From a checkpoint of a small mixture-of-experts model trained on Wikipedia.
Experts: 16 experts in each of 9 layers, 176 SwiGLU neurons an expert, a sigmoid router, a shared expert of 320 neurons.
Below are experts of layer 4 (counted from 0) of a mixture-of-experts language model. Rows are named router (the router's row for the expert), gate (a neuron's input weights, with its number), up (a neuron's input weights, with its number) and show model dimensions 192-287. Each number is 128 + 32 x the weight over its row's rms, rounded and kept within 0 to 255.
After each expert's rows: a language model's description of what the expert responds to. This comes from a sample of Wikipedia text that the model never trained on.

# expert 15
router [149 121 158  90 166 152 115 159 143 175  95 104 148 106 152 101 126 125 137 122 118 125 124 145 133 128 205 153 123 110 146 114 123 181 105 176 143 105 151 165 128 128 137 128 105 175  98 131 129 130 211  98 136 140  87  98  67 178 142 176 104  69 124  80 105 116 141 109 138  70 131 188 136 160 106 130 171 163 101 103  94 108 115 184  97 109  95 135 137 144 169 110 162 128 178 120]
gate0 [114  69 184 137 153 106 125  96 147  95  83 101 110  88 113 130 123 149 105  96 102 124 162 151  81 116 121 140 212 142 127 109  83 128 104 208 164 107 217 180 176  58 136 154 108  67 125 111 117  95 175  68 148 116 124 139  83 159  95 164 171 180  55 159  84  50 117 120 112 122 163 113 150 164  77 152 142 167 139 150  81 159 139 165  94 136  58 163 175  88 112 137 100 111 160 182]
up0 [118 125 132 104 149 151 123  77 196 107 130 127 114 115 154 142 131 139  51 133 117 123  82 125  72  82 171 167  87 154 123  82 110 214  80 157 150 216 147 123 155  55 136 102 142 135 151 116 128  96 117 133 117 135 119 155 119  77 152 157 178 113  81 106 116  96 178 158 118 135 100 106 201 151 162 104 119  78 140 163 125 110  80 161 131 137 106  97 149 151 153 111 146  97 161 124]
Sports and politics terms. Capitalized pieces and words in sports, election and awards contexts, such as League, S-IAA, Party, MP, Individual, plus sentence openers like "He was".

# expert 2
router [ 66 121 152  78 155 148 115 151 196 113  94 132 196 118 109 115 124 134 149 126 148 107 136 148  86  98 114 187  87 122 167 158 114 121 173 112 116  90 138 122  89 137 145 111  79 159 113 142 118 134 188 121 123 190 162  91 114 143 175 178 125 115  77  93 135 141 154 110 110  84 178 157 157 163 109 137 172 153 134  96 116  98 100 140 125 153 150 107 111  70 134  91 119 139 135 126]
gate0 [ 66  92 103  90 152 133 187  34  95  92 157 137 139 151 118  86 170 169  66 133 117 126 153  37  70 158 119 152  27 131 137 124 137 165 139 122 104 120 136 170  94 134 147 112  90 145 157  97 153 142 134 148 123 138 139  79  89 139 185 144 139 134 111 180 112 101 135 153 122 129 131 112  78  84 106 157  78 141 104 137 183 137  62 130 179 123 189 139 176  90 154 148  99 208 115 179]
up0 [139 126  91  84  95 100 137 195 105 112  71 122 134 188 182  74 125 113 136 158  77 124 148 123 194 192  93 142  41 180 173  76 162 167  85 128 126  95 137 161 182 193 117  93 100 110  88  49 106 175  94 164  87 104 170 164 126 127 176 159 110 117  82 147 150 133 133 115  56 142 129 160 137 174 105 118  94 161 173 108  51 133 166 135 109 134  90 137  97 102 145 109  97 194 105 103]
Ordinals and modifiers. Modifiers right after a determiner, mostly ordinals and rank words such as first, second, lead, last, best, plus percent signs.

# expert 12
router [116 153  88 101 155 167  84 179 140 137 164 122 176 163 146 169 124 135 163 107  96 102 125  99 130 100 178 151  85 144 169  99 151 109 163  87 154 147 112 111 142  83 182 128 124 106 105 124 125 231 170 115  40 123  69 106  89 122 133 158 176 117 140 137  81 113  93  96 139  65 163 139 138 169  67 140  87 159 154 103 151 105 147 204 119 110 130 142  70 152 109 107  72 151 121 137]
gate0 [ 93  74 110 146 150  84 104 169 115 115 215  65 114 128 134 110 104 185  93 129 116 116  99 116 143 122 144 147 175 111 179 169  99 139 170 127 181 108 123 130 166 151 137 175 135 190  84 119 156 115 189  37 136 112 147 138 118 173  87 112 132 135  90 113 125 121  76 134 146 105 203 130 171 121  77  96  68 133 138 105 125  81 136 101 151 132 133  96 164 115 130 120  96  93 109 109]
up0 [ 69  64  94 126 168  96 129  92 103 130 173  90  78 107 155  90 112 112 114 146 113 126 109 133 120  94 136 126 211 118 114 157 107 164 129 117 130 112  93 177 155 124  96 110  90 119 156  92 156 131 128 132 159 138 120 155 140 168 124 148 109 108 133 137 139 129 119  98 122 204 145 147  81 107 153 210 131 177  75 147 165  99 128 109 106 150 137 104 157 159 124  64 140 131 143 133]
Word endings and connectives. Final pieces of foreign names and rare words (Baggov-ut, Mykleb-ust), commas and "and", plus clause openers like which, whose, However.

# expert 8
router [ 54 129 159  69 125 178 116 155 108 145  96 160 185  77 141 116  85 105 108 109 140 112 143 134 109  86 222 143  83 132 168 163 103 150 114 112 163  81 150 151 146 114 152  53 139 168  77 136  92 176 199  64 124 119  93  95  87 161 152 161 104 101 153 154  72 121 152 146 125 126 119 110 136 103 131 148 124 153 170 130  99 111  93 144 108 111 174 131  90 120 114 148  70  82 126 180]
gate0 [122  71 102 133 144 129 127 121 124 109 112 103 116  87  82 119 170 157 107 104  97 112 139 126 117 159 121 181  65 169 148 146 142 168 103 168 170 141  72 138 112 124 160 113  44 132 126 165  49 116 122 154 170 124  66 111 125 173 139 148  90  78 133 128 162  94  78 153 101  98  88  88 169 139 112 100 159 139 113 138 143  62 137  57 111 107 146 108 194  90 120 117 132 122 134 126]
up0 [150 175 119  88 158 131 117  76 132 132 152 137 135 122 161 145 157  76 127 147 158  90 124 132 135 106 163 108 135 149 124 221 110 153  87 153 140 111 161  75 102 146 147  96 109 159 115  95 200 169 116  50  94 134 164 153 108 133 177 149 137 159 129 166  40 166  74  70 180 120 148 110 141  80 159 173 175 149 105  84 108 127 129 140 125 126 151 135 154 119 140 125 114 121 140 133]
Numbers and digits. Digits and small numbers in dates, years, table cells, ages and scores, e.g. 19th, September 11, aged 33; spelled-out five, six.

# expert 10
router [157 143 169  68 154 167 112 162 137 131 128 113 117 154 153 166  65 174 115 115 108 122 157 106 162 157 123 167 154  85 125  78 183 127 172  94 144 139 217 153 117 115 106  90 154 136 140 136 104 156 150  87  79 113 101  81 113 108 105  87 112  89  87 100 105 131  92 115 160  70 166 103 182 168 129 143  83 101 124 101 110 136 154 118 184 103 160  91 130  77 105  97 105 169 152 102]
gate0 [167 165 169 125 107 166 135 139 100 120 117  96 123 170 176 124 155 190 138 107 162 147 125 153 117 119 159  69 138 149  86 160 120  87 116 119 179 107 158 147  84 113 129 118 131 102 115 154  99 129  97 102  71 122 121 178 122  41 111 122 141 101 141  86 124 157 138 151 185 105 118 159 142  87  51  82  82 116 102  76 166 162  70 147 191 160  80 138 133 117 196 158 149 168 129  85]
up0 [128 165  97 115 120 133 127 130 124 107  98 144  91  47 117 130 134 181 199 155  88 155 162 160 112 183 116 109 131 131 119 197 118 117 165 151  59  95 113 191  91 144 135 116 133 106  41  62  78 133 102 144 162 103 113  91 181  85 117 134 161 128 111 131  80 140 101 141 144 131 132 105 107 111 118 112 134 135 106 158 206 171  94  93 180 187 112  91 124 125  79 148 114 112 118 108]
Prepositions, separators, verbs. Table pipes, colons after infobox fields (Population:), prepositions with trailing space, and main verbs after a subject such as began, became, served, played.

# expert 13
router [117 164 132 122 190 139 138 128 127 157 113 131 142 117 170 103  94 103 128 100 146  94 106 150 116 127 152 174 155 102 178  75 171 131 115 129 116 156  93 134  81 127 175 123 126 132 113 128  96 104 125 124 138 162  84 160  90 160 142 138  76  75 139 103 148 157 150 113 111  73 161 106 164 102 132 171 176 164 147  85 115 127 171 132 127 105 107  82 179 130 144 102 156 128 151 174]
gate0 [144 136 151  67 152 113 166  79 112 166 108 136 184 130 134 116 163 123 125 171 124 158 162 146 126 179 209 123  59  98 176  95 149 109 179  86  98 143 117  98 156 133  99 177 198 104 159  99 113 150 126 148 150 152  37 131  93 136 171 120  93 145 161 146 135  88 142 132 100 142 120 123 121  36 117  93 162 148 102  65  97  80 145  88 135 101 143 166 109 117  98  70 117 165 186  89]
up0 [213 114 131  80 117 131 151 120  93 118 200  83 106 146 127 107  84 142 165 110 126  84 128 179 146 147  71  91  71  75 182 100 144 155 149 100 105 217 110 147 141 126 134 152 114 131  83 135  76 131 133 121 134 140 132 129 144 126 144  77 109 103 172 177 140 136  93 110 106 127 129 136 137  97 111 151 149 124 119  95 195 124 111 124 149 117 104  91  86  65 105 132 117 111 207 203]
Table cells, list prefixes. Digits, pipes and list-item starts like "- G" in sports and geography tables, plus first letters of foreign place names such as K-arkonosze, C-iv-ita.

# expert 1
router [129 131 124 135 136 140 124 142 130 137 161  69  83 133 167 141 101 119 101  95  89 128  89 143 148 112 192  86 164  78 160 102 104 203  96 108 168 116 180 194 134  98 157  83 152 130 132 152  95 133 139  81 118 122  77 120  88 181  93 120  99  86 137 126 124 162  63 136 104 108 122 130 149 177 166 108 111 102 156  83 139 178 183 138 118  46 194 100 132 137 145 140 115  74 127 163]
gate0 [197 121 136  99 112 144 164 134 155 179 161 145 142 131 169 164 142  86 110 185  90 160 144 136 130 130 163  97 117  93 122 105 154 109 140 155 115 140 114  47 149 123 139 105  78 200  76 153 102 199  98  81 144 111 196 209 105 166 160 117 125 161 139 159 161 121 155  86 119 130  94 153 132 100 134  90 152 124 140 169 162 112 116 162 183 124  55  96  87 172 127 125 146 155 119 124]
up0 [ 67  86 122 105 151 103 191 128 128  83 168 119 148 137 104 112 191  94 115 120 107 153 142 140 144 127  89 131 134 170 130 139  88  92 120 131  99 132 102 107 150 114  86 166 172 104 162 188 177 136 132 114 170  86 114 114 131 150  91 119  99 142 109 162 140 146 111 124 123 106 136 112 169 149 135 195 171 153  76 162 114 114 151 131 110 169 114 120 130 107 152 152 120 208  51 121]
Sentence-ending periods. Periods and word-final pieces closing a sentence, plus paragraph breaks and == heading markers, such as "ay.", "ers.", "Rush.", "==See also==".

# expert 6
router [110 106 137 149 152 134 122 165 152  83 136 131 132  94 154 121 129 148  75 111 132  91 131 200 105 118 134  93  71  92 147 111 188 107 123 123 105 138 119 165 137 101 188 145 133 175 119 166 106  75 171 102 141 141 108 138  88 144 140 133 129 132 160 121 125 124 179 181 125  97 145 117 132 137  77 164 180 155  95 125 167 133  55  88 155  90 109 139 124 143 123 161 116 175 128 186]
gate0 [ 67 123 170  77 111 154 147 104 117  96 120 106 195 140 138 132  51  94 134 121 115 174  86 151 139 109 134  85 125 103 162  61 134 173 167 185  64 134 114 163 156 146 145 143 112 161  90 125 128 164 189 157 141 149 140 166 127 108  37 156 114  58 123  83 146 158 145 202 131 107  96  90  88  82 132 127 106 165 140  83  95 167 170 179  84 162 101 139 126 124 120  97 157 124 146 161]
up0 [123 119 136 131 152 124 131 147 203 176 161 132 132 101  71 117  92 113 152 159  78 148 136 144 140 145 134  93 126 104 161 120 144 187 111 214 141 157  91 115 116 123  81 161 160 134 149 109 125 146 115 132 145  44 177 188 167 154 138 104  73 101 112  92 129 181 175 154 111 126  88  96 103  90 101 163 109 152 121 111  96 135 124 110 123 154  55 166 104 125  95 153 137  92 109  32]
Capital-letter word starts. Single capital letters or first fragments opening a name or word, often after "of" or "and", e.g. of B, In-c-umbent, S-erb-ian.

# expert 14
router [ 77 122 153 159 132 181 173 118 141 119 167 137  33 129 122 127  72 125 118  88  83 106 161 163 168 111 119 125 138 123 153 177 153 202 124  92 163  86 169 149 151 118 202  88 162 176 136 110 106 107 143  75 160 149 109 107 126 128 130 118  99 137 151 164 113 143 106 155 126 146 145 125 203 100 141 104 131 103 171 136 141 181 183 104 176  60 193  95 121  70  97 168 112 130 114 162]
gate0 [ 76 164 109 123  56  97  79  74 100 108 119 107 139 114  94 187  82 102 126 164 131 112 150 133 129 148 139 109 151 188 107  79 143 132 166 121 103 114 123 182 146 125 146 101 158 134 116 124 117  91  90 141 156 135 109 144  88 227 115 126 117 145 108 114 178  62 109 153 174 136 205 110 151 120 129 126 112  93  89 192 134  76 176 125 111 118  89  93 121  66 135 114  99 104 174 135]
up0 [137  85 155 178 128 108 151  82 115 148 117 141 133 103 125 144 123 150 137  63 153 117 104 149 131 143 103  48 142 144 127 178  79 141 119  66 151 119 114 136 101 179 131 106 133  27  92 117 169  61 110 125 131 127 157  93 117 178 155 129 162 119  87 129 105 172  91 159  92 149 180 132 118 133 112 119  99 122  96 145 118 117 133 128 120 166 102  96 154 105 111 157 125 132 146 105]
Articles and clause starters. Articles and function words opening a phrase or sentence, like the, in the, that the, when the, He, which, often after line breaks.

# expert 3
router [101 129 133 141 193 171 136 170 142 165 139 138 102 155 137 155  74 108 145 124 106  73 119 163 123 181 118 175  90 153 135  83 204 123 127 121 152 153  93 100 125 148 169 116 133 146  97 117  93 150 166 129 130 157  95 155  92 133 163 136 121 120 117 126 103 118 123 140 141  23 149 110 157  88  93 155 135 208 138 114 105 113 132 157 152 106 101 104 136 124 132 105  92 203 171 104]
gate0 [124 125 126 139 109 113 120 119 209  99 150 153 107 123  35 141  79  79 148 137 147 118 109 168 167 209 177 155 115 100 122  91 145 191 145 143 179 120  82 162 107 142 124 133 124 125 136 132  96 139 162 128 194 143 119  78  91 113 126  77 118 135  77 161 102 106 117 111 112 133 178 140 130  95 132 111 176 118 163 104 138 156 140  99 138 115 142 106  78 128 168 107 120  86 220 125]
up0 [182 136  62  87  87 148 124 146 138 160  85 174 104 100 147 115 124 119 118  82 101 143 179 167 106 120 111 139 121 100 143 117 150  76 196 143 181 203 124 115  71 147 169 144 104 156 106 128 100 135 107 101  94  63 145 103 191 158  71  63 131 102 171 122 133 136 100 132 119 163 102 143 152 100 118  99 147 121 139 172 206 109 144 148 114 151 155 135 109 129 124 136 107  62  91 115]
Foreign name fragments. Word-internal pieces inside foreign or unusual proper names and in table cells, such as Z-h-ong, Z-yn-ga, D-uch-y, Dún M-ú-irígh, Hofkap-ell-meister.

# expert 9
router [108 133 121 121 178  90 158 212 174 104 137 122  96 137 155 148 113 150 144  76 107  86 132 180 116 152 135 166  86  42 189  94 131 100 105 202 114 136 117  71 118 103 189 154 159 209 114 117 106 134 134 125  87  83  93 136  89 146 155 158 122  89 140 120 146 107 104  71 142 105 144 174 142 107  81 166 154 115 150 126 172 159 147 158 167  56  84 116  99 134 163 115 132 167 138 148]
gate0 [148 167 178 104 131 130 173 157 106 124  62  88 208 198 120 141  88 166 119 135 155 181 109 156 134 111 152 120 112 156  88  66 147 132 154 124 157 163 148 126  48  61 131  95 132 104 155 121 123 102  80  35 117 117 142 166 135 156 162 125 179 140  33 137 115  56 129 124 164 121  61 156  56  91 117 147 168  58 171 159 141 106  90 106 151 137 131  88  79 137 138 131 133 126 109 156]
up0 [106 102  68 112 126 161 167 133  80 124 116 148  92 170 177 105  77  94 180 135 128 183 130  92 128  53 120 132  68 112 120  93 122 125 183 141 113 105 154 100 162  95 110 135 156 113 100 144 137 126 130 193  64  57 119 178 120 198 164 110 145 164 118 105 121 147 128 149 114 172  92  84 168 167  61 116  90 184 158 142 143 141 104 154 160  72 103 136 158 177 153 147 124 123 110 187]
Word starts after articles. First pieces of words after "the", "a" or a table pipe, such as M-al-aysia, a-is-les, N-on-Western, "captured", "Adri-ana".

# expert 7
router [106 165  98 123 178 156 112 153  89 120 154 165 112 158 132 147 109 155 167  81 105  56 126 123 172 125 166 161 107 113 124  61 181 147 121  95 122 115  98 156 136 102 146  79 152 174  93 146  85 194 124 140  78 159  71 101  92 162 156 143 151 151 135 146  84 169  97  94 153  53 140  89 130  95  89 142 107 175 125 108 116 133 126 175 144 133 133 119 121 107 125 138  73 147 191 155]
gate0 [128 134  97  88 179 146  86 124 126 166 132  82  64 188 112 135 132 189 192  86  90 101 159 123 138 118 116 139 150  27 153  90 134 193 154 207 141 136 174 110 145 161 140 138 137 143 126 116 103 108  83 137 102 180 123 139 166 184 120 124 177  93 144 134 155 184  89 166 202 123  90 189 120 157 154  73 171 125 150 158 130 119  95 157  87 123 140 126 175 167 129 144 143 140 110 194]
up0 [197 151 167 157 123 139 155 141  89 130 145 167 190  93 139  62 170 123 107 104 184 161 127 124 126 110 120 129  94 193  98 128 135 147 120  87 121 135  94 126 122 102 151 107 199 167  91 117 118 140  79 120 120 120 108 113  78 104 102  69  94 152  66 191 127  87 139  94 135  91 141  74 154 104 106 175 134 127  99 122 188 121 120  96 125 126 150 195 133 110 119 139 164 116  95  84]
List and table delimiters. Line breaks, list dashes and pipe separators in infoboxes, taxonomy lists and tables, such as "- UNII", "- Kingdom: Animalia", "(ITA) |".

# expert 0
router [127 151 173  99 131 170 157 160 130 146 102 182 123 125 122 111  88 143 155 137 121  87 228  73 125 125 113 152  86 156 156 113 147 106 173 130 128 112 113 120 173  99 141  90  87 168 113 120 106 159 164  93  48  77 122 140  78 146 169 166 157 127 147 135  78 148 138  79 158 143 140 134 189 146  67 105 135 154 145 131 128 134 139 129 207 125 124  96 125  54 135 163  62 106 148 161]
gate0 [180 105 166 131  86 135 133  87 108  72 131 112  80 183 118 172 118 120 117  52 117 142  83 104 164 144 112 110  92 157 151 138 128 166 208 131 151  96 131 106  78 128 153  80 159 171 104 138 110 126  95 149  98 145 136 159 133 104 150 123 151 155 131 142  93  97 134 163 132 108 155  94 136 143 116 143 135 150 127  84 157  85 163 202 142 128 128 155 175 112 159 189 148 119 123 111]
up0 [153 103 115  98  97 135  62 122  98 104 122 140 115 113  83 116  98 182 177 141 127 118 149 229 147 103  70  96 150 132 134  87 131  91 152 160 164 173 106 198 123 127 153 143  88 127 128 161 145 132 110 151 183 139 158 146  99 139 173  88 167 136 175 114 131 104 157 104  72 131 133 138 123 146 143 163 107 155 105 117 156 148 140 138  83  83  90 160 112 113 126 183 213 183 121 132]
Nationality and place adjectives. Nationality adjectives and place-name pieces, e.g. American, Indian, Croat-ian, Anglo-Sp-anish, Mississippi, plus suffixes like -ian, -ic, -ious.

# expert 4
router [ 83 124 135 106 161 147 160 209 148 117 142 123 153 135 109 168 138  94 117 114  70 133 162 125 177 151 151 120 138 157 194 136 110 127 124 169  99 132 183 104 107  73  97 105 122 151 146 131 107 131 150  86  87  96 106 132 103 148 118 179  52  24 110  72  73 159 111 122 160 139 136 136 191 156 129 102 162 127 140 126 105 146 179 115 158 134 167 105  94  94 191 141 112 105 119 149]
gate0 [ 93  71 181 119 206 126  95 124 126 130 139  99 139 102 135  50 148 106 149 131  91 126 153 190 155 187 164 115 216  82 152 145 110 123 108 156 122 114  72 144  47 105 145 115  85 125 170  94  91 142 168 101 139 119  91 114 145 161 171 183  55 111 143 126 148 118 114 100 124 131 149 148  99 132  81 104 136 166 145 158 109 173 140  98  95 151 163 132 103 122 131  85 130 156 139 113]
up0 [ 56 163 150  62 172 134 165 169 161 170 109 176 157 135 151  99 140 175 128  76 102 147 140  92 149 153 112 146 130 130 161 110 116 120 158  94 147 134 128 102 171  98 132 150  99  85  70 152 102  92 156 107 123 108  87 176 114 159 132 134 155 155 108 138 155 112 141 129 159 156 123  41 128 110 157 191 157 138 189 114 111 200 137 105 104 119  95 150  66 117  83 169  83  92 150 117]
Object pronouns and nouns. Object pronouns him and them, head nouns like team, band, Committee, election, and middle pieces of split names or words.

# expert 11
router [128  83 113 188 176 178 123 100 130 117 171 141 101 138 142 145 140  89 128  90  59  65 152 131 141 162 146 164 125 193 147  90 157 146  91  96 144 124 104 140 174  92 127  98 166 111  75 152 104 142 142 116  68 176  99  75 100 157 153 144  85 109 121 126  83 122 121 131 122  67 158 143 143 156  88  82 104 156 161  94 121 131 140 129 159 135 122 102 118 102 165 187  63 146 199 162]
gate0 [103 174 126 122 187  78 186  89 144 139 111 134 115 117 118 141 136 112  87 119 115 134 136 205 194 134 146 131 180  85 196 117 125 118 183  88 181 183 119 155 102 121 124 116  60 135 120 130 121  87 129 140 183  95 172 115 136 159 171 144  94 151  71  95 105 116 146 153 128 106 182 192  85 127 107  34  98 133 175 133 120 162 155  82  99  80  89 114  84 126 191 106 164 109 137 134]
up0 [130 116 158 117 111  83 131  63 154 115  21  95 104 123 123 153 131 152 160 142 143 141 172 147 100 117 142  69 129 149 159 152 171  66 110 159 134 170 154  81 168 194 150 114 115 112  94  84  71 134 104 100 109 167  59 103 117 147 175 135 162 136 160 135 144 177 174 179  74 142  86  99 119 171 139 157  85 105 151 114 123 185 146 110 155 114  71 106  98 156 142 166 124 136 139 122]
Personal given names. English given and middle names and surname pieces in biographies and lists, such as John, Michael, Thomas, Peter, and endings like -ley, -ton, -ford.

# expert 5
router [132  97 177 102 151 175 102 157 151 177 119 125  78 145 141 119 119 142  87 140 115 146 129 107 123 123 157 159  98 107 159 131 137 144 108 116 184  93 149 152 195  93 157  65 136 120  56 140 114 141 178  58  91 133 128  74 102 145 107 128 154 124 141 133  84 104 105 100 107  96 157 136 192 169  96  58 105  92 156 109 134 141 126 127 168  75 115 114 119 100 101 151  78 166 167 109]
gate0 [118 109  79 151 169  85 100 129 185 171 121  80 121 182 134 185 114 165 162  92  73 109 186 116 159 176 129 146 104 114 192 150 114 118 109 151 153  67 109 116 199 177 158 159 127 122 151 120 148 175 112 148 126 162 109 114 116 112  94 101 117 100 122 161  79 128 162  95 156 125 135 207  90 109  71 129 115 133 116  55 144 126 132 149 145 143  68 133 129 104 156 166 172 128 171 120]
up0 [145 149  85  92 181 146 125 130 189 143  85 187  89 169 139 150  91 179  72  95 145 141 149 106 135 118 149 192  67 146 207 178 129 120 135 144 174 105 150 118 165 155 120 116 183 191 162 168 185 134 170  76  89 143 166 114 146 157 138 119 112 101 111 141 148 143  92 152 142 106 176  94 151 174  64 118 157 139 134  85 177 136 129 107  99  94 163 159 143  98 123 191 172 119  70 137]
Year digits, noun endings. Final digits of four-digit years after 2 or 1, as in 2-013 and 1-995, plus nouns that end names or phrases, such as Road, Association, location.